python train.py --n_layer=13 --d_model=192 --d_expert=64 --router_score="sigmoid" --normalize_top_k=true --routed_scale=1.5 --balance_loss=0.00415 --balance_bias=false --init_std_router=0.0112 --vocab_size=16384 --norm_eps=1e-06 --lr=0.014 --train_tokens=274500000 --steps=4189
Below are experts of layer 9 (counted from 0) of a mixture-of-experts language model. Rows are named router (the router's row for the expert), gate (a neuron's input weights, with its number), up (a neuron's input weights, with its number) and show model dimensions 0-191. Each number is 128 + 24 x the weight over its row's rms, rounded and kept within 0 to 255. Numbers have three digits each.
Before each expert's rows: a language model's description of what the expert responds to. This comes from a sample of Wikipedia text that the model never trained on.

# expert 8
What it handles: Modals and hedging adverbs after a subject noun, such as can, may, could, must, often; also to, or, a.
router:108129145128118105116147109127122138098144155101129151120132086160156118107105133100113152154155144125173111133170124125127118153150129136119126130101118195135166095127076113116110149158174111176086133141157089157175153138119130097138134113152130144123114140096127097121145107102148171153141112170128110177155129127132135121134156117154121091126124134155148139153130111154144155113169083154135145116067134100145110132160131144150145091113112121132114079119105112150089119130124100116105115128105164133091129110174134132190110130075115087144095087166147098106095157124112119124
gate1:137105159097194117147130095135122168120119197134149108132124082136146105137077168101098147123153114100132127136102146100150125142129150109136093125096103159087145103162091142091142159092133108151114123139129099127133079179137167164107093151145161098161129150137109136129129127144129169113089127122132140132123063163108158140158149103092124128114141197127152129157138159134125158118122159135122178114109119127131128137111161100130115139124136131125168140123129125154123152112114110163122112138078159095128142094098129174109112093133128128110149142141126120130182137140130118129
up1:125141160173125095146088099150122131179133100124150084087127136089110138127140153135082158157155111131144140105127149119150104126136189117136092124128117164136157131119121155114119164113137080105145098103095166118101158142097145110144095131152145148112155150126096144160111102128130130133166141101093147136130157120082119099105117107095134155099112176122125102083102153130113088140102118149136111117169116102120133146100131110123133123127155094173164131106192098118120131114098097106114096113137132154113145163157116126145140107155101151126172092143114110166177128090119114137
gate2:088131087110111136129167078160132141120136177092130171114109132158099139124135157144122131137155109124139104141116157109124111080120143129137145131096125133160113075122127129130127131163147124117115155150159137144051136139081173165146109132147067132174147123144137143116141109133137117095152131137147150165121123144115167130134123116110113110118112141141173104154133149131149103120141108102117131109134111077129152150107127111106168060157164121141117133166153175145126144118159071128094182112098127124159116080096111099143122121119147115179122132165147120138144124109105146116
up2:177144093147133103103082124199150110120094143146113169128134145113151149131129113110081101109135154169119101106122175100139163098142114167131140135176136132160136097139130114159152117110112149125128139070133094114111141147125123151165128166108148118090088134163141133172089142149131162098099132144114105101145131131136148138110146128118109115126137169131099130118164094166130132125085094134145160159121141136087140094093110156105145120123141134102098112088129170129147088139135101115090138137139149133155118083128124108159133114105134096108144127121135144173132104134164078087
gate3:085122141174113132126171082127082155102102131143131168122119102097133104099133132111127100135156143097121155119130138147134102133165109172120125173117170128122127127145118088104144125119123147101103106185166102182089132135109086126112097135136103139160126156137111135146117076123138126136103112111123096120140112136124133104132101111142145166141138155153164082158159198173142164125121124144131166145145139128127093110126132132142139122146107092137083103123097091150176116110104087117111100134138153110121138145116071120106143128104123141167085102104164123123131152129145161094
up3:140102146146152122109141111129178081150157112108119117086090126116115112131123163117161112090149121155101149117103090120127129145122096119132099144088114172091128142154161126114108145176161124124090137123140129138144111140132114126089101148094143120092101169111168166165111125123141111146159143188137097087101139083148139141147126132153168141107171155119110111122155061112099101092139138177137159099133140102152143092123131151158113099150080112143121141117114125127119094167112105135143152101097133126124150129083098143122160143089112128164123123177127124113133131133113117162
gate4:079146099120157136135063142120123167126118171107111143128113096090139162165104119134113161155165145147166125164091112097130117120124135151128113081137129115124104158099123105125154134160114103158135067121177129114122127112101096118164107106142134114136127145105132148113114126109124099118140111099132145133154147116104048130087155136147097115117138153127154181113142135131137144100118102133117143130145135123113140103132142071135161154083145111110090164159152158087120148148145127112132146084134113119111062087139166131157125115142109138125133119148126122162104170105088102122
up4:059109135085103153087159078189099127141158134159118140128131121129169135134106153147151097130142133134121090142120129154151111122114149096141118119062131107116150140153121125097122165108111125139150119112130100130179130135124130137140141163144127142106148150130133114095125083089126129139121134127093104108155126104122081117134180177108117152135123137105123139152148091148157094124134139124160135127106178181164132158106103119137117118164121103105179150169190108082113127135111120114116124115138125099145079112103082134101122128148144094124100127125154095127156160134127125105
gate5:117142115147167169141156157133083148119152138103155118140142097118138127166146151111085126135121138143095099147141138099117146106125130149119106133138121159161149138125134110121139082106131118156115134145112128201153109122155090141095126114104105124102138141098129144149137116136114070128133098138094139157144118133155141142128141154174156101138138098146165182150145103139104154131123150126120076117126096124113125109167160097115091075096107142115166156176148146103124131133130147102145129153104119164123132119090115161109116146111127138117144106161163160146052182121111170087
up5:114102077154132159134137165107118124152124133147119155089116175098146125163150102130107085133157107151103139129081108126101124112143116113097176152142141147138133114121142134097143116153083138148129119134149139130134169114085093167163156137109134111110178159090154079122134130164104110113141142132098134131131152110127110139108120157155120144137116117166133138125117146119098115161108099117115088108173127102118119156197165135128085129123096134141145172106130194152133129071134110096126128091137138100146143125140146131177149127151152121155150127138107129145059140130096156142
gate6:114121139126138054139132120142163137121150163108124125133148072106113133144103109147112117107155153128104116119136150099148090128093100175158127126095125142121115116158163141165153109091108155086089109135150145121136092098091153103113145073106160136114145102116121165112161105118118144146132126158099129111102133154128156143100174180101103123167138084145128098124125115120111166121126130070129160099126097107137162122134138088101101134124128137169166138105111091123066133123149119173125124114109089149130153119137131134150123147126131116164133103126095159119122115171097087113
up6:137155096110105136123115141112171180115124091137149151078135106117115144132124126142098136081128124150154107082108142103128132134150134072118143136135092147144146120112148153117169089114138156112115121200115130130096096079106086096152101151124116125127124102142085130149151148094094151120122155117094141120103160079124139143139104092174151147141164120135107114098120170094116179102156104133144127132093108137146135132109139121142162108108076160148141129153138138131147106136104168154113133115123109137100136078094125106124130113105149117156120135157104109170105101088083145114
gate7:142163131122173085125104113111160133132102122129100088120140116136118169105172135132144138137081092091155146142126113137140091155123127134100127099133118162123153128121083126130114123147144117165114125120135109167164121090140116135098140112137127146162091115128167103177156118149112157149115100133164173113126085102127124123144112118130139117106125129108153052154113081166116101140117109118090142143138151110081120146119136123145141113123132116147136094158132151167116153155181161128134105103114139128079110106173163106154132130137110183154172089162159126144164093144113100103
up7:142127116146147122128121151142116163118110126162116183093121127128109127137100119108127170144076118144119089134134143133124155126093114103096163157146141132095090158091123129077122123107137122133125055135122169129168125148144157151112126138084134166136141131118130116126133123112150138130145137143124131146109107147118115145148137152147101144130197149173123090176137115108055122097101171087125114122119147102112126149082114070132107135105128106122144149150145117163122155142151094108145096166087141098113116177159104168140136109089157134150108152110117150136142135120180129126
gate8:106159117116142149161144124106118121106143140090152101128130085103171120145119125125093100128069125149152119109133080068096128135155123168106090107139116151123157116098135147104153113145121091181077086120118129098155143112124138122133155121109132152125145142154095126112073104120096179094139122137125104104145110170134101111132163126142102146138129148142122069162106098126145126151141135148137114176115132142142116160141174120117097130132109138144143153131168137158126120132134151143096080150175121131082141089114088108134130152119176150131108092136170172118153119115114139114
up8:101117091161111116130131080113134070147161144153113137167155138160121120095105147135132121110134139140138123131161154123120134158114105147108141085181101118139106150149074149152131102142088092167125161189110116145186094158155116124145132111139085165121159147139167117114109116166115136078146117120088144143180139091149106162154130157106126159164120140103104125137144095134147130089114121143120149173132120127093172141126130154143159117108148142157101097148143093145119105121095115117120123089161108135152117117136125169115176106122130132129097097133133119153158149119147134139
gate9:149124125116103140117113110182121144084130122096087131121127101206143130104119155097130118141105092102131111130133151164102120150117111185147119162118083142160142142122118120106096112123131114175109095087117119148132101151160147160143128119122118109123185105113167133145103112108094130113089143147092145096147116086116148123130127167151123122123120132103130153122137140150124073081148144158122146109128128110091136115134082126170123111115104139080105157106136088160182141118105105159130123114112149106077155171129153130183142112122112102146163096143122131131120101142102104127
up9:108149078130170144144138131173092134109138137124136138142145093160120113095114122166119149148074132113084121102149109146121105153126116126125084138127099145121138121109135127187092148165134140147135122137150135154153090137165152138083161148100132101104139148108154148117087137115137127094124131143110148159123155158180126133102110128111133143142128105129144140115133164103141134078122124145100128132095155117109049103121120126178113111135098145136125173124094156095155133141127096160146133060115125095122118098102143052152104088162116125157128120146097147138109153128129140141
gate10:104091127119162100096159130119098119135125135116125114081124120136151130103102188116112153117107075117167156167120125107112131169141132150165056147106118114142147123118101190098136115155164103097131181135175134147122134121118112105145119138152113093109166084135120101106099090100152128100103094114109114123128127130104143105116139131149115186120151096136122125106115126101129133148123122115178150103108129072126098093145113145102116153148124103135126125158098110113128171160154123125135116097143145175110089074139106167135135115136144165135108103139100129118135162124147147154
up10:110125171146124131152135164127091121119162129082138127113082119134130143142128086171135080131159110127122114140169086122128105165132092105144157103139103135129150124115124115109160125167141144112110175143119101108116135123130181119178127119099087133079121161122177152149120138145161160140178109123120134178137122156144155158137137157153149149117140151134132158105123122154103096106134175146134105132138148177129157151119124123142129111104155141118092074127165086134111131094102151114114116129125143095090141109095108108130144124137111140099166125137133155167123112120164154052
gate11:140166109103138130122111098105136130134110131091122152152143150131142076142083141137130113101151139133107119064160154104151110142127131141142095170148166144139159162092135152112151188114096117104119139179133142158156145155122141121120095098128151150103117132106156097113141111166143149133138143130086128169142082110142122147085151122132122125149137179111102125117152111115129134146155110139139110082167117143107112110135159120139136130149125134110147119116105148121100111192074139137113117166147150064113116107142141140112111105108147102134103095154108168186160157167107163116
up11:136139104133106154152156131108153092101097142135155149133103138098151137104180112130116161134124157112107135119113123165148064140126138163123097082121171142138135140136100137141112095171080175144105109138134138112133121142129131146110116146115101123159111101128144139104073126125169078124083144102131165096114099051151153159113115133136100124153134133142133148153092164125138132110126078162146132117129138151122095076130131163143113171164123100114099162129121099151142144165122087157130117150164137167134101176114113149125162138116130087120129129111123129115146134110100160140

# expert 28
What it handles: First pieces of split common words, usually after the, a or his, such as arch-ives, Arch-diocese, reb-oot, mort-ars, gu-.
router:162104123123115129128145107148131138107140132133143179157174121160131102120120140128098112106127134098127130133105140132120110164133101162095120106139099171106149126142113089124107112127166096174070098174165122104121117138083090120114136113130120122162133131101088094111134110139149169119155135206180112108145123141079125147079126120141158103167132114171150111143160141154157129112167105128141138120093139103130127104167149173148123104102136145111103090126074116128093128136100116130128157137140154113089158145155135125147128152117115105151096080172150108148124124123137103118
gate2:172126123138075131094113134101122122095111089089140131142124067115084180116140125124115152116124172129141119109139170146118097153117109116116105145118135107121167146124103124153173108141143133142090140147118092095100103139079100138127127122119122112152133133124102120134164155129130138109126177122139075094152157103124105113154146150178134135130169067121136112107110088116141102125136125144149138115125081109110133096144147127144133090092172164132147158128066168128118112159103134135133142126114132099141174144136141121148108168136132127156096089165150085118149132158130178113
up2:067130133144144095156080169144107127157105153154136138121143128103147151153093092108146119129147120124147109091123068102192128150162141145183129102090152134107131114137124141136124126132129102149132180100119145159126154120132149134157125122147108122102130153144148127137101107101138168138125044125086134111111111139093077125097115179076115086092128135124123150096131127125104155156129128114137102124138122079124119179134100114144153150132153088146116145150148157155127160110126108161147114152119135108138102098133071127090145126129158130121131132087137168124137131146131124123
gate3:112093141155101105120138119118111149145081120149134130130084077159132130118072145141136137120117142121106100122101142131153093167127092149107115134143156144112092185161147108128117173126178130112123081130167124158100114160138101124118122137090097151150153128147136104120079112113143128087155117081159172080138085156134136138120094153144148088147128146137125138135112119152149121142143103129150142131103094099130170144144146145094173148156117111117099151120092111115129085157118122092128103122134122120087119123151138138123146086145078110124133087092167164104160136117148150136
up3:152141148135178118153129113165094146120124146112098166132147160129142155170151117155176162119110146137138160120126133069115084112117124095127138138130131128154110134131162142139109167115080156151123137138144103102140114097120140089183064140134096145123121165107119131150143173090144125125075124146094144130107148126081133155125163131124138119114100110152130158097137125149119107137126156129076117148145097136101165159157114147143155145154154147134114158179179148106142122099140160127152144144154145107093093146108183177136159127124150116151113101141102144107106147137128137155
gate4:160159107140141131127168156140109142152168141125143148128139142118101131131120125115051095127131122147136135140089120143119155115141125113074122171082144150150096140117135120126118147159126095147104110128113108126119098146135095150118124104114145100135122127113146150105125125129130063118147137149153136082114122068147129138156096055135142091148143134143083045163150177132164151121159084115127112091172125114083123165114149110133104139131151119124100167124125098116103114120164139128124131166114136142130093115143130135204119133135124106115123129134150144121107154121116087125
up4:130166136092154147133116117090102101167148113113140144167158134142161139166167164171115137140149132138096113133127124131153152145144155148127092089140132169137174123125120135116149130095145090136135133115099102111100165133158129163170110154160132140144145117144153114131129100101125127090181131154124114149120139127112087114094113082107109120103126111118110101092119173130154137167099097163165185134130122092114108136111125150119138089123139150132128096146098195103117111150087125120177126122134091131110143078130139149101139169179133122110077159109131142099140118119134142109
gate5:152116110104136106137143128139176117162107135150115137137109135132159116132152101092145115086124136145094160132102125106115106131101120109104112126142135119153124128125126084132129150144111125120126127115120154134096115135099129153120101101132134081154151134122098108192168165132136151125119182162161105106061130122155146121116116152127150137145191099164114123096139150143170180167136118098168121106146100109169146097107121130129165096153089142103147157113120135150068136136141141159146126124121194119102130121134099145138124143123141146103119090136143120119061095171156104091
up5:126111129149126104100081116122111092105108105144166139117089130136117135097079154133120109120141146175080120160156188126154106136126144100124151147134104108141123129154113158157154123140163123136168123131154059141188063077175108113130105127118139124102113159172139130145143109149168118162129153142087133170145143155169128103098131130110121131120159144080139122115147121121151111119097116107101128146138132172096134149110140082120123124142110174146110104089133170134111153115137135156135145155109148127114087122111107137125127149106168142151148175094110131120107119129136153112
gate6:160136168131122110118154122087146136121114152152123150148120101137099113117118119137113126159126129124063121159130137128104111117186161147163105096180160166089154090130166103126109125124150113103094104151134111115151162143127128122149138143132117151149101103134150132117139077129106136117103115093093114104133112138135147107127118178148145124158110081141144121081114165103124130140128142147153141159094084091154127125092133100074150138116118091150148087127156105142125113116152135117123103092136089116160137131156089107150102173090148099139154103151132098103159183122078128128
up6:101117143136092152128091148122120183126141087106124127117092145164133099140147103162133095113117151116125130086134126137105125152118132121066169149150140089131123114124110121094098132102123131134157078138156130097118109105117131129101077159091147126171153152135165121139110168162165120103096146132125135110090116109084109131141079126141123133144141118143135111135115104173165143151140125173140138118141149140108091152128170132139137142096132120119156148110158084098139115114144118111158137134136100175145138146112109168099080075164118059131107135155109089163151125111125106140
gate7:137075123125130151120109129139117129153163150140101111150163111160137150159142173111129112117161135163128173149099106102110134138137158114111123083121123144147191132155091131102102098095155122113094127157092084108140129111084092119091118145166094116118122158114095110127095109140130126120150115102147113177159101150128114123151142126112170082095110145142143121114189130151184110112130120118151126114080163132095132132076145155105099131126154132138113108107169175106143097114084135133122136147132095071124095131113126117112137125109159139133121105146160151157134145164125147135
up7:136145144105149118149124148128173131104091174137174127122141096067108116123101099103121157108110135153171127128092151117146127133138110142164116101152166100113101129129130135175108109132090129119102126110155163173143138091143126109096156119151180098130140114131135136157135142091105132140134104152102125144087130147096135111104134124147080157118097152110130131109070070105139166149123102117089132104160106127058107110172119145125092140128136106143164140141104071123134133160131113092144107159144126137133140135149143140142107072138121131096098087100095134121114125106118109125
gate8:126145091131085104142161115069162150126121154126132150153161115117120079138125151146135115103103137107163145104078125163117109113169109161106115137115134146128162126114106115164098148125125121083066086137124096119133123133148112081119136125122145132139147131123119137133135120064158107135080128149189151108084182118124119113132127145125128137146150117121127157138132118138123154150107168144145105148070117126097083084105165184141115094095145141111113127148143139106107131168101126162120135149156168107120140096140151100132103129108138173123134120146158106107139140150162093151
up8:112187143144133133117168129100142127092097152118122108097103156135150107138142112108126136129132167119145120147071180090088118094107097131137093156106153145082153130132144154165145125126132106100100129112119123076117167129109144167104128134116118102110104159112127131110148140098147130119109131166162157120099134109163170138117138156118110147147148120113152083128165145108109123131108158127184152161175111095145094103101124134117127113091124121161146133162124116132122174137146136180120154132115165155126190120155119114114096114110146098174089115118117128087172138140145140104
gate9:136087126121109125088139123102137099122153102129101119096126114109144083131142081120106106146123099101112135143086109105160160164129146129166118091142107145163114152135114111116152137135145101108127107151084141141097163121132109112130122138103096111133089141103150107165159081132154154166093061166147118133113143126124136131120107129144142079125131102117151102140145124144140149093138138121129093138139115137165149107125132148130147131117089193103161126112093169125145115142137095128115167137152133113093133084153109143132097128104128155133162103214073101151130108099155142097
up9:179134098102127144093127119118148159121112130161104155139123092128118112146115133164091107148116191120082159118126150116118107091156133143161133108106123130135094124158124127142139055159127114100099119156125153129153100114130165129125094154092117134142120127139100119122140093136124129157134101150077151133085128117123108085161125109143137130146157135178156128158131153111113140112136135145104105126113092129087081138104132116115090109158125136149122116122125151091120126112126133139102148141121134171114132145161124123139125170133145141140128112217127097177204118082083127119
gate10:127105130116093099106160162149097115160163133150121136116197151104155150127119133111076121126145163146107121130133131139086092121106137131146126141113115170114135089182105157129150074084144152129095121101148123080144083121125127064146113153151118136133142084095113148140103127164153138082108149133134117142170157138123127101112156138109150106145148112099156131133181121094135118076095097131106119110119092103156168137119142141093112153128173111131153123119121153105106142154109143157136165160133147140150131137139106139144126101113125148148129092143144120124131171165166104100
up10:125146119154140107159164150061103110122092104147119127147147129062127117106145088101127136103104137143140098116123164176112095149134131148132105155120145156092123127122104129133177159170142153155088154128119055081115169154122095134108145124148145135118119105162119147039118142090143147124135128139170153117173167104107123148136113144128105131127156156130114107144120102121147143133116115134131128137105131140163159141089127108154122138120119121132127152170121104137129168148094122128149133127115131131154133141161115146162152112101134139137075112141152149089170112143179137158
gate11:121125108115136137118137110135079121137130128110155101139148140125125154142121128119172128103184129100128105180108099131156109184131094134084108109110104153132126137088189132117106114061111138165161115136127101092147084126097124191125103101136126145175105123156127165123127133150132087135105128106123118151118111181082146112101163139125155146166152127152139092142160118166135138151128115123149134160097132119134129167165109145142098110105132134109154123131106131122110148096147152138075139112168159163133140145112147123107120190124129094128122157118153094163136133142167118109
up11:119107161150131102130141106080197152121117156103129160121132129123120154167155170151154137147141102131098125102142123108116159131187084114149129074108154160135142131108122158181127123106119095124108098152121149129144107144120126140141116087153164084075136142139135118131142121119126107156123113118145162139137138134131104152163122171097141151131147148083136117107109153111134130154157108158147129105160090172118112188167084190127148113088121110147135110129115126103111148077073146114128145143116108109097137133115148146135099135149123135174094132106117134125085136123138138102
gate12:131081146066122133147162145144158130120182129097123130125147148131101112106149158104110138083108115100118139148117152147146099164096119129144111118144128120157110109114117116111088136133145122190109115170157102135115149147108129129159102109103105141152129092097148126109114121099173153127156146155135090110137157142126132095126140154149145150156123124151117168089099090083150122090126131151146156154156145130105168104159170144097144135105166104131093076150146135102118110121128114120104147146136114143182130105135115172135181138123104134146145152154128104165087152146106098079
up12:092150106111107141104138088123090114131109155103137147107145138109118136135173091146159141145144117080175090129117145086134135054129088131167105114141163107155091128111151123134105136090115115093150148127099114171175172147118141151134103145113119132105145142114143136165122117151134124097163090084100117126081126083079144125109113121090154075122114117120166119129147135118126139142140133134109152130117129155112147148136133066146107094142145115155108121117145148129134153136155086122113091094095129128123148062130160118118121171117127133133138100093098131126152088119156122122

# expert 0
What it handles: Adjectives, quantifiers and nationality words before a noun, such as many, several, local, British, Notable, cultural, and adjective endings like -ical.
router:110106124134122100126171110134126156158118142146104127174171092142140112071119107115136125122141132121094113116117109145188126158139095137143100132125104132156171111137136113142109109121137131152114117161123112169154122166152137111133117118129155121140131099143093100150136123130119188148133120155088115165157117158097123146113182146208122135116137122144190135137164063113133129126141123096131117107125123096127137094172141144133146138112133178174145107135128089139090097145152102142126122186135143159126120110134146114145111156092112090107109085149158114107113178124143135140
gate1:122114165140133160132150123108137110133073123160085116128141144142127117149134111104095138134139097116116115150138149119147137147117097142108139158127143142159179135111126106146102153101163142151091149136145123148148107159110109129156176096133152111185136124093145146089149152142130137102134121136128126140130122162133102135115132101133107131146161158105174108156158113134115107116070145140139127121149067141149133097122173130082187149119164183125175127164089112083145130135096089145097106110158165157111113115124110171108113131120124136107067121117148124088138112116166142092
up1:109124118096103152141128115107142089120100124114110124156139111108114126088142132095134169147169140138139109095121138147093099107099117126166144172151111114135182141131097137096086143116177130153145119152162117108129106136125120179115150092180131129135116127160082155125178134095110171144105137122101141159100103147075109133113165133131133144112103116142141099137143102095148130135152129133127092125162083160119106120098135112085127107099180163141110130109094119111186099150120118144133107084111142137151131105143124097101109140125096104133137095115151091125160083118162095154
gate2:133158101145111120129114130151090190125133152121126106147106134144095122105113088131038154151136116137083111141120093143150112149149123151144126112133129142137160102104128150135139168084154150172098095112102131160163144099150193119103148101109150111123129127124100119139088122149156109119114178147118142130102147140131130142126093154182117125074169147155115154154127072123121138128125103120110118125121124111118106115136130138129153172109145149148141149113115118133138114184129157120156101144136144167109137132077160062120161158109131103101122128098119143086152139136133133114
up2:139106138133135172167128164089124092108154134148110115167122152123146171168155105119125124131163111107132142120147126098116158145134109115151139098176123105099133144088124073113099158146183121168108128132124113133072106170146123159130126090131106120138156119173134132104134124175091130122121121087121129113103111127118133121151147154131093136095152152121081137101100128151145162126113104127145141169149134106129153121116145084134146100122175114102123126187141147114095116147155127127096166166124119104150133107105149138102090154114114151099056145170116119110146140156154163127
gate3:125112143156168127134134140062108115162134153111112127141144150098152087140099134117116136123126146147129090096138147116150127137150151154134075141086121115132153154079129122154150125093202135132134126129090142133093134116154130131111123094087153105147151103141111143119171126134141133152121139118150134148138097147109094104143125115103146149143095131096119129110105113092154125158135120096095074150074175113109149123166134121160107111146110079161170110147114085133105116159117125150124127145082114126127051083112107174146166109124096130127118118136124122137145144128149143171
up3:119140132162132138117144118117109158122151132165141103121147110085155180116146119138130135085147132105146110134130177137129084127153142112112104156149134102155144124111118171102153140117108115128114138127083159101126181118076110108139161079102147118125109103163110101135100132118147167111108150148134160151143113118185153102145116105102143083179095118122101150151149119158143092147106168106127139135136127121150128153187104119145129153116099106130143174110082159130143119089141144097159156101095193147141119158088156122127112106103102090125123119096122105146117136139152117092
gate4:092100094128140080148125102146107126185107147160127131150145118135094148100123148117120090174152125127138128144105108162155084115136146126121147148091126119106174104128115151118072131140137113112139118164163111151112127140128128121131111128142129139121076090129079136125146127120102113120138133119104154143088109144070095111110174128159169097113147137141098112097169132104134155134159129149115090134165139132118143112139104099103136158118108164190140101140156090159130130153168136089069113127146150169163114081130125122114100121128091129107113115152136087104137145150142169139
up4:096102120126138089122112110158150119147094161139138131090175113128090135094131150131107115140144116122105106138114104143130070108149152115161109142145129078108160076116109107130113108121132123108157085170147143169126128126120140136135121105126115118118107135125112114134097111122115141132119118167134145133085070122068121122144159106194167089097152102140126142069143136115115139140168101146124113151113111176131168136155141131118122151142150189196149097131143113103146134147113116104094128142139140184114112111127152114101091163149116123119094145119149117106132161147163129146
gate5:122104127091144140125137106124135154151144114090139115138152128117136111143135138113158141130126119191133120131116118128109139158177114140166102146111105122118126120142105113142096140106086096168134117115115130107119075169186113122161120112124123113149138118153087132093064134090160151148137132133098149117149137126140069153135157149114112138129116109176130118122125107080115159133105097171079116080155089106078134143124137143134155124078133143132156078171114167113129174113137132111109122175155088131138153142116175121156112127103104110145121120100124117131163162173142134149
up5:137148150144130108155112132133098100115097081148127105096105127144138168159151143150134160137122157091154157137131168110102138083124128179100142119139146137119092129137156103149152100142141167122069133141148171162112146101084127113119144152099070147091114119139119140132101125097098126118170111126160144171140155145125170090126110121064119141179176137130109118111139146143100119133115131118187153131087141127144145094178134141139089148140121124152112138129122086117120097161096098123136072122108117134110121148140085121115112138151136107098167154101142127152106133123135111123
gate6:133137102113103124120122120163170153103082115098076121143145130148163126148097111140141154119142178156158131122148141112137123122124132093124086141116087104126125121087141143123150087108124122141101139160106132153086096104122139136146152102069099125175148057111087123136202138115110168142137141134134144147125112144149126176177138131114050116156132122139093127124146079137127108123104131101096110151122120144157126133131137120123109131130107125104129143153118143148147147107128138136128080121164124154095142154163112104115120141105134102105107089155090092099115164112163147131
up6:157157111127103156110110139147093162162123117134099125132195118113108131177087150107129110104119121114116081122102087143113116123120119163100124192125158106155154122110103088172126140108112114135105165129133166121138155158108160142151111121105141131133114148127080154157084144136129138148150133162118127137140108141112151086169105083127133119127128090140134126065116133111130147119102149129112109120146140112124104150172107112176094141111109146136123131114132140149114118100136113107141114148151133160148104119135154138092094166075124077073144110115172086120129137098144175103
gate7:170092139113145139130143113152150161143111137144064126163129100115142117122133163161138095119067150143122164149136100167125124168193109145157146148110102104101119117091113097117102132114114111106158104112143174156153089131125146080081181146114104127153114098130124142133123144102127110148129126102126133129170130143138102197135090138134104145137138126184121102123123080154094100086114133160102120135149079087127152137121164149118107123089131147125123116137117146147122154125121115160109110147105116150096135162135160106150145151147096163138106108138144145138139158133104131154
up7:163121112155098124087134127089147098096145068110127146094127128117102133102113151111134149140132130082158116109132141098125185104139122122114118116099162137133117159149113167128171087120144126082167123121125125156085125122124112130166145142099111122117184121068130085156104073172142130140125086129139101094108116121106164096129136101114134140150157077122137140103130153111149133103152146136201119168115120129155117111109131107146121156204126103118136137160131142138142092150127146126156158083124136134142116100149096138116113127129101120105140163132127088115109122133138116105
gate8:169140124199131116108113114131122150143129114120127143122132095116137112086140123118129130086154125127095104127158115122147104109147113130116146111112127106166090178107088103137159129081145129181108148128165143124114164140156130118070135135153093130119134120134130125110095088141128137102134137121121169181172127111152119116108143159173138138100134126096129096108132127123146135162159139118163115119093155166160133107154123139115112125138121136142152113086119140108100123144108113128169118181083154173146103140113159140133145089100127134126079138178111165166185166154118085135
up8:082135148100119111120136130127163129126094086141144144132124115154144153161089112138127137156099098139110192134166157131106115170153132107139148143137153134118163119132133108134140140177093172167096085130081117153132143133142107127157131148079139113173122135092094112105136160100145096181178105131121147136127145119095172156131167122130125138105147121145179139125136125153129156118111133136085166142126115110101100093082138125146128132155143135130091147171138180124129143099168105129140107091121124120116124094120112130103153102125127114113122151086155154126063092112118154117
gate9:125126103094092147164137122109159133129133140112095166127143087129129129110137112140111092130148156125074172121143147138164110146138151150194141101098110112140142103154103159097156081130157148091136088154135140090146092142095130141113097164135127074114123101148110154119147148118127168147154148111101162150109154146122117137110156137166110121124136157121114142146141124096161124122139134129135074136167096147156124127146179125095161110109157154108152141139095083142100124123150092181089126147167091129132136098095172134134123156139115134138137135150149087163113162137114116102
up9:104098175115146131123167099182107145163120121148143135149100139108129074141174150102127094128135159168150163147102139090147131142132138146145107152158146112155112093116131143100140147118120165089117116174142123143142083096089175167123134105130110112102117153123139133145113098141133119112124159116133141104101098137174151146130113146115110120086085114109114163175118118102108135126106104125114091112114124143147114129157126140100140111088150139082126153124083123127133128083158117146098116173140116104125112148146124138198138112094150153113093143175080141144157142152152154114
gate10:138155111084092157111127158142118182154110104127096083117113122180125162136122129090112126148110124151129127108137142151136105115210090177118146121111111114134083107120143107076149121127139089155127106111150102116148137124133133134157148133122132128132192087110094111119122141118109090101113128155142099174113076091106149111141113108148109124149145178097117137088131173132134145128115130149131153127166124128158121154125138127162108141096136118132118156111148134146154144147161143127121136146134128113118158090147130151064114143122120078136144152145135104066178157106128133126
up10:140118135119128130132106163134067153148132123123105121136135156086123125089116181126155146131155136124150109152154154132139127175134169163117111103125127117132145148164115137145130146131110132125159163171125145119147125112162133092095087126080161153131081127117037101103101110151120163129135144140109096123156156133107105154098123119106107119108136164156159195122110104131113133130100125125159104153134125133125135127144104145081100157135097114126107105126171094131154120141123090143136143112128140118150108104127127132133141098118159131159121114164157121189135187155178093156
gate11:141143143092173111101126119150102152148106122085136123091121084105134099105091117126171128137118142121146145132096146157141103166172102116134118166095128114129113134121123113144139128187152109111122141091116126141107142117149136141128153147120151119178143088104124094167143156120083134156108178103134145111076082117118157164131129195137121119137150071133145152156136112177151170117121092113132103124126098144112129166130130152104143101158150109167115113127098122114109127146143140098154109122140148153101142126097091131167097140163162089139128121092092099125106092141121158133
up11:132128134136082151151137142136137154188088169124159095193083136117124122151106106119178111133147143105122112130113136139101165121094108126112100125164103143151156154118104124163098145143143121109148145120078096169128150150115095128154149121127110079142146092123075127114121143118098154152068127137140140120127140127102164141106139111165110153094129073128125155154150123121113152144112089115180128127161104166090126133144165109097157128156098163169159099177108135098139107148117107129116121107171139124133137133128127102105125131136116145131094088109123109109122128131122086105